Weights of a small mixture-of-experts language model, trained from scratch on English Wikipedia.
Size: 13 layers, width 256, vocabulary 3515.
Experts: 48 experts in each of 7 layers, 160 SwiGLU neurons an expert, 2 picks a token, a softmax router, a shared expert of 320 neurons.
Below are experts of layer 8 (counted from 0) of a mixture-of-experts language model. Rows are named router (the router's row for the expert), gate (a neuron's input weights, with its number), up (a neuron's input weights, with its number), down (a neuron's output weights, with its number) and show model dimensions 0-255. Each number is 500 + 25 x the weight over its row's rms, rounded and kept within 0 to 999. Numbers have three digits each.
After each expert's rows: a language model's description of what the expert responds to. This comes from a sample of Wikipedia text that the model never trained on.

# expert 17
router:506495505453528456499514470509462473525491550493498497501503505468518496488454480525519529499510508463496489483519487449450497509498491533499452509492516544513490513510514488489473552521548519460509501544484550502480522544502531522486522507491488551469495492565524486515506477551483500502539536511483464496512528512514501495538508498512510459506518471503478423497456522541519511502460502511516494500487503490455499546476507461472476505485461515516480462541516460464517534494481457451530468513452465484482529491504476553518505499520477556532497512493482520487468488520525472520460529507518508504556490519528475526535514513522526536510509497510497512461511485491514496521514530484478480486498497498496521530510504500468481493549472505495499498475514525526544479492459480
gate1:554476489474485509476483503470487539497531450485463532470510533507514557515505506489522524526500471533531498465484528478506529465522502476541485543485498471575545489512522452475467536546501539487492525490506556476531502531504474497505487513464493512519513497491553486501518465481470499485491497507520499532501491544458497523495486480505530485532485502516518482472513480516512462500471500504521459497516514465520479514486489489504526505505519497522533501467503490520546456504530525476483513490503516501518438511479499489497454550506535475509482475486538510481480523443530499486497491515519481561481487520503483517517538514464495492491512541472519493472491505492533477509495455487461488505547459499545485499481485529478531550532498551499514462514474507502543536475511509
up1:489486522485483475552461471480482496505463466528522539505497473530510508486499505504463470454481492471472434507506480487469463520498533549510483520514512532470480512489454486525518476481467477527486528524521516485494517482498484505527503484525461482459478544491504540520526426500497538552521469487516500500506469475482496488481486483484496526530479507506489503478464509502531524471489513512527519488497498517502506482512527485517450503483487556483524499510522504488460515506487543471516494504491493494491457495535481487524514498444505493534551488500496502486537481544492503496475519487473562458472523538480521522497491460535524465511467505515480495523508471505489516498508557520531455554451508483529496510518477475508476545499536416505473508518517481465484509474494494
down1:520431456479475522503524488515490499529480515461443509465455516516471475511544494468475502511501504467514486534487510481448480558527488504478467446532478529495526514494435516521461495515508508483474566444506497498528480506480497473485473491468510537484505478500472490485496510521503475527514490525505480496462470476500490470492483495510496514472548514482480522515543510453485513458455494500511504547565570516511512521521502491518509521545485456524508488483460473523495491497488529502487527502507511485476507495515441493502484475497520509510471497518474513516545521504536503535518512496530510493528551520467506552485489504476507527506536439521508512538502528541543523501506464515515491491496505504503473504503502553488486505482463535501533494503484482520525485514511481
Capital letters in lists. Single capital letters that start lines, headings, or acronyms in infobox and data text, such as P-opulation, M-ost Haunted, OPC-W.

# expert 26
router:523523503465473476481513515498534544512517480507506483524477473489517507507530461461469505488468508461522486502520518473527545531534532497498534515485487508484467527481532523547476465472511514516496503531501513481469492473495461483533512518528548476491456499518531507464550557514506527496483501470483526496478484524494496483499498512519478477473540520502473495451479489563490498501508482523460503534453513488508465519540529483528516493482523488465530510527522472486472475498480507502516487477541545502526470477490485480467473469470473473468473485486517481539480555549485479504460472501545510508471500486518510475473529528495509511464513488500518531485500466499490473577497517479496476505517535530462466538476525531480524487519499536503516524503464480525522518529480438
gate1:481520488492497495518458494572470511509490544512499496473502505478459500501522509486487529516512521413524503509521476483493501490519514481491516472521497490514454541503486468497527514553465538452513489473445478498494562504504505496442504514523487537478461494515504526522504481497544539499491522504538555528473498499492503481514494460491517517462537497449481509468476488462486530503522495531487475492497506481505482506544460474487466531503481476467519528526506527477569472488513490469492463495524511513523494501512493468480471508515477512502531522521491539535520475496526506491475504464508537521492481528480484547514548474476481549533457503496478532479520487509524445498502483525473475454478531470479530488483545538493491492530498516500509513520511491524516472511473470
up1:492505501496511487537498470493511488477505490507492464501516530507516475492513485480491500515500493475496554480496425559490478477482562514486480530553488524540491479501488477524475543477507460505458492497490467495510525512499509500465497486499515504541489498490464510479524495445523483511497487456518463521571486453519520491520474510483502503519471510505488524480476493490454490471505499513498508506481480493502505552538512454450483511530538465485459508513537478520477491474518479518514468490494511513531474480513525482513509474503521534517531459483510506476538494474478493496488546507511518481471519496536576509505501474485526490503528486464509460499497524496448473486481506533471500466453538470492514521558471509542546532461521455494547474533529501486474533509474511
down1:512492475507505467525498510476486476509455460523458469521468516485541461513524507554491491501501466450474523481493499484536492502524503525490497521499538486509514504512497472510498476466520506504490544476494507460488502532492508479479523451469534524492488509496538452448530521505488513488524484492491489474489492493481488515517480447495476539489520498497491486463486499472483537472472482506504523505478511484521506491483506533532480532496504552508514553445489501529484495516486458458540480517478483536478527487527498492495495523513507494475467481496568479521496529502552461441520493397512492466448469487470532484484513513490499523487483485538473489513480531560520472519482502515476514529504491549505539479518491467495497473486472537516513548482466483499502479534505498
Mid-word pieces, apostrophes. Mid-word pieces in German and other foreign or technical words, such as De-ut-sche, ag-ric-ultural, Lie-ut-enant, plus possessive apostrophes.

# expert 30
router:523534503538483524483491553486491493487497493532520487529490473515514524486480472495489470455513511518476507487533502462511466508521460471464521466484536517473488554504516538525486504500494507517488489517524491476498530474468508510523496492504484528528483556501507484495490550518484480510434525509487565498517522470521494495516509517484480488498505519459496497475470516476484527510486543525473448507483520521472493558499522527493525496480553548479456489494495477490498501518431528513514492526469495521520517487520506504497501489455496510467493455475469496487470485507523479512462531470488503534527515454504522491553522515514486502496483510553485451521483459499541513542464471511459493510477499487501492479501480494493502559501495529469532459577457467502499469519511464
gate2:503456507522514515485511470486522514517517500502454474466537504531517478489538490477524542491501484522511541516473517465491509495542474512462467515506491506496484491501467502552488504443485459458500502484512519518529502478498502490473500499501513534507544511524463467466461514499483448497533510516496531487479521479524514494464503506497471481517500483507529519475515502488440460547494493453486530450475485459540466503550468548516509480476543464472548498460558486514531497435463506497501512491511506489477508549523477525503506440487462526446524547514481495507493487506474506492508503466496487516482496520549502457463510471478504472498498500499487475489509475559490485506536518513547470514487534488513511499483526493499486509490497486480511495562506518526479507522542473
up2:490469487501533521525508514539530437458464490527490528484497487504434513536501493506520484531486496556535499515496498500526509496485454492514463496496540477545495493534502493463530470510478445506485478495503522514545516540506461487470527520499513561455539486468513470524510437521544457514504502494529503517481490511530495490496560488509471531537491513532528537478498444486528511480457521504510507513473500491511475510484474489473457532485474520478500498523539487522460520488475491468516511539510521523530472519513505476428500519491509500515474497492480490529500542470495517519510490493517521472551524509507523541513539521502545514475484505508528525486472503514520528515498505525514499484511498486498489525571442521487496504535477507478493498514449512517475512489481492
down2:471477521479481491491461527462499520472470499482507512461520490455501533469521495478529488529517484515492476524466499438490524498514497531458473501443506534506532495488496478458495491459482469516535520489497504496478488489452493501514533518465481498459481526486533518513539485530464478525514544510520494485485510538491465476449502502477454539527476501472546540554523482496555491470494478516529489512453493496508484502484489530473509478503487522510507461468456502487493486517485489557477497487486538484517518468553485486516495509524521507491470495493499551496510490493494483508524491536500485497518500522478528513507479475465495515476523544521492494516503499488494479537512498475454519542477457491493519461502506492521556445490408502470475530507469472490516455484522489
L and em pieces. Word pieces with l or em inside or starting words and names, such as Bat-em-an, T-em-ple, Bang-l-adesh, pl, Atl, Mill.

# expert 22
router:484482447490491453495521515517468486465506525493519542535516519490538462513457478440530508526466507488512513479464510495513520542503474527462533466490533509482465462511492462518502512524537461524520543444501529467497519502518505481517533533525516528500497489486466535545446514528520528558524538529536492526484503493516483484544519489525496511458466478522486485444480518491513525466502527516510506504495502507519527478482524492488504458502514540545523513464552505485506515517512509521472487548529469464458537505482486490533482517503516500537517514541510474506494547469459487470514506511516517457498524537513461460493486529525513553484475517487509547516518470513482469494490466488481508501496527497523512522484491525512496468464501502493506512469458511498509515519483515
gate1:463518496512494492530495471483517509521515504464499500511505496515470511517489477481450502483528539517443495527512515524500468526519491505501500531523529524467558468526509500503517469491501508537554473507489476487522492486459454487521504485488504482551545470507461512483472496517510502497476537464526457527523462470494478528489522495482512517497537558516493522501521495540465512487530498495488504479467465517493481523498506504512509503523486477460490480484452505441485488484503489514535520504535490506489481491463500515472510490501543505480509523490471514474457496539511450509493496514452484490483488495432487503500545505526509516550525506525475477508545526532476516492550500493463534487445439474527515471466486543484472544513480504524460492517526467542490526538504556
up1:531489497468520501465513529535507503476496488555489496472480514509542516484509506542547532516468476496536508497464487478511525457485523461505483506500498502513475527483540502512491528512511503481450526497498519501519521508502541508456536526517508484467476509491503489521532504455484509491501491538448530469468545485495515504495487494510510510523458460495533532490485485471566514512528519510492494486516526524464527506537497506446506527490527540513511490556525539530502523508489511476502484500462531507507512539536485459530500541503504479487493466511502493566542509502510498519510537470538506506518515482582498527499481495480495519474484502472540492517501503455490516517468501514538444521492553539459489493539527453511522494477516516449557506479517508521508503488499459
down1:505519496544535514549535507486514493525525517496498480481512486516507509479533536534439496465512517465493521522504475552480444496556517489489479493486480464517499447468550503478485491494473513506463468502507517514506523513471472479514488514477493477532517487516480513474538491452498526517475483489479516517489478488485562523525477434465482529493486459498496481515471467496470522505517498520441508531545488540487488526489476481497483499516502455500478490489526495532489510504500470535503475460533501494524474522526461527478509505495524529481518521470456465523497446475542489443481484474444500471536496496510533438522498481498500524523494482541508475487508512490524496505513536548477477442454444512520494512505470489529500495504487486497506485519499500514465481481529500
Line breaks, table markup. Line breaks after headings, infobox section titles and table rows, plus markdown table separator rows and == heading markers.

# expert 23
router:490530469460493460494517474462475463476491508489539503527511495525524512508499508479561473516446504504540492507478503499488516530496488478474511470518552531490500471483488457499517520498483524481491509499476481448497499465525494497499510538519494447525517524479479523499449504494535549505473503536484481527498459533550504532496468480512513493500463516538464519468518523513511453512520480481489473516535470514487515484470501453494482511504471537485540498441525469516487534501466502520481513504512506491542489506476540517498460544499553499524507514534504449486516502536468474478521546546505547478467504503465485497482520530478535546482478476491506498540478545509522522470471497536452495521487484503506479508524456511487466516497485485445503502475520484523495534477490471
gate0:506518478517513523559494467536525498458526529484464495478478551484490498528538494466495503495444522503504510506494491535444477546507513462492504547488489483531510492530559516495532481492531526550516501505470524510504507474468488485486485521465484504485565520498520510510506516495478514469520468516490489516513486469497492494517512489478500502467528518527563512446529532459520499513476505488493537491526491524494521506553542498453483488496493500528502484478532506572478497500503464517510524465488475485511524568465526471503515491493490511505542504515542491517496506482508471493473452473500505509533483457532514495517452537513482449488454507514496502535542475471472527503538507492503502516488441463487509466490519494530504503452481518469518478515497499489524477505526536
up0:482481509504503492513512509515490471559478534513523542509471478529486514510466523495500507537519489499504502476456552485473505447508539485527519514504473497495511489450515498483523492480509521517497501486469495463498501486526516490525484475460524545533491504494517498513526498472470514425519457522490487510466461508505531489481498488528479506535494508519481469526483499515499525505527476467511476419541476490479566478499500523546547513496534487487500511491528525471487505512491493541525480503495471502483519500512484462557462489469520497456491492492474497482475454494508516476502487509465491494488575519534516554483522525481502505503515459511501538467540479499537496468500564511503492508484453575510519500490529516483494493531464510493510493514502502550561480491497507
down0:514488511498505528433530523473492466548508525469503476484466494528517491434484516502490488484475516507503510520537505511508537496488443515501492526509490508523512490574508469483500554502481477518443485465515515490504535489498539493540448502523485499493549518527511506535500500454508527484477461475496519462516512548479540479461467527489531507520490471507499541514524511543475461520477481477516517504543481496493513534517510486479505500499469502480519500471467533508473506497503574528504505500491495488515516514531508463516505489524527504470481515499473504538498475500547494539521494557552507490485524473514499501546524522470522516473503575468511484443506498507490482493499516517474495477524513460514490498479505507539495518527467529522469467489537461501520465532500493
Score en dashes. En dashes between numbers in scores and year ranges, mostly tennis sets like 6–2 and seasons like 1983–84, in tables.

# expert 10
router:509539515471490509542538492472501492447521487452527487536502500479489501481486487520520531518490492524490495495443469493503456526448449493505507492492539462488465506499448462483501503500500492492513501513505428496510483509482505497501509496509470525528475490522500499501465479506515475488524548509509511539507489517468471524491508508480488518488536463548492524546484491488533500509542474545489494495503488446509522475464518487518525498503535480544539504512473447469468498507487483491486547514509485485526517495488512507492501535487534463479501491499531471469449516526508490490480538536495511492479511518496458516457484534504517535525518490501518514493472490491523548487468476480475477514474497526485500472522471508490556491546460440465501591505504488523557535492526501
gate1:483537540466477453472441506518515435534521471520512480505521489484477480533537534500535482533548457458465501485528492491495513480520487475501534477521473515495498511492499523503478480497471492487467521489425500492490521566530470508475482435473512449470529510503486506525452469519474521514524492487500472503556495484484464492530532494488471515483495514474542478473502511518539491508503525561488500488491511488478501488468482486516504522521530508528495468457500512432500466520493490513501487487489499514513505490516511504476511511433475519483538547505520474492506472476521536497517501516521517484501509486506510528503481547471477475459520541511535490508544493493533498517474501492498509511522522491509522473474483518428500461483512492507479503497491500503523572493515510
up1:475539516501556501500462502475470456521482504461477488528513532529522495438454504481492529496468501503464561503474521480487508545517504558523484502497511452543490503526540488506481477511506554500513499517521489514511506492497508473498532473519498522493484484491507482489480499441491488496473458532476507486520456473495498511489489479463465492495545481505491464459455494454463508476503462506448477521509449504513514518449469471505523487530495523518480509502494492530481501533491486523524519475529485524462496496558555496499499502469518477511517482495527508475495514479497454509515492501453475520534502449496510495481465503565497503477500474481513486509541487485496525477492478506498474523532448512469518531508489475542505492485496522474496471462562531504483508445508492
down1:523527464457544491482501542491480504451470519476504474502505469482529482499490487463522519448506500473504532511511535482497496504517471430485484510497527481534487511508427537510517491492528489479485495554533521446494546514490472500509532467491498564498490466525504482446544538504556473438485502473488507524478495494466475483533480473498478505454499515508499510498491507510498504497487495499529533505522444519528490492532473519503524524509465501506522517525501520489460510530474477496493481522493520522502477491531530503492500526494523460491475541468510459524531551507509492506500512552553487482464486479492484490492526537514472480508506490460507529504498487476505509502511523524519479493512499478516507502493486468469429491470495521495452530476471523465517461557474498
R-initial word starts. Word-initial r or R pieces opening a word after for, of or the, such as r-ural, R-ail Road, R-CA, plus nouns like town, village, people.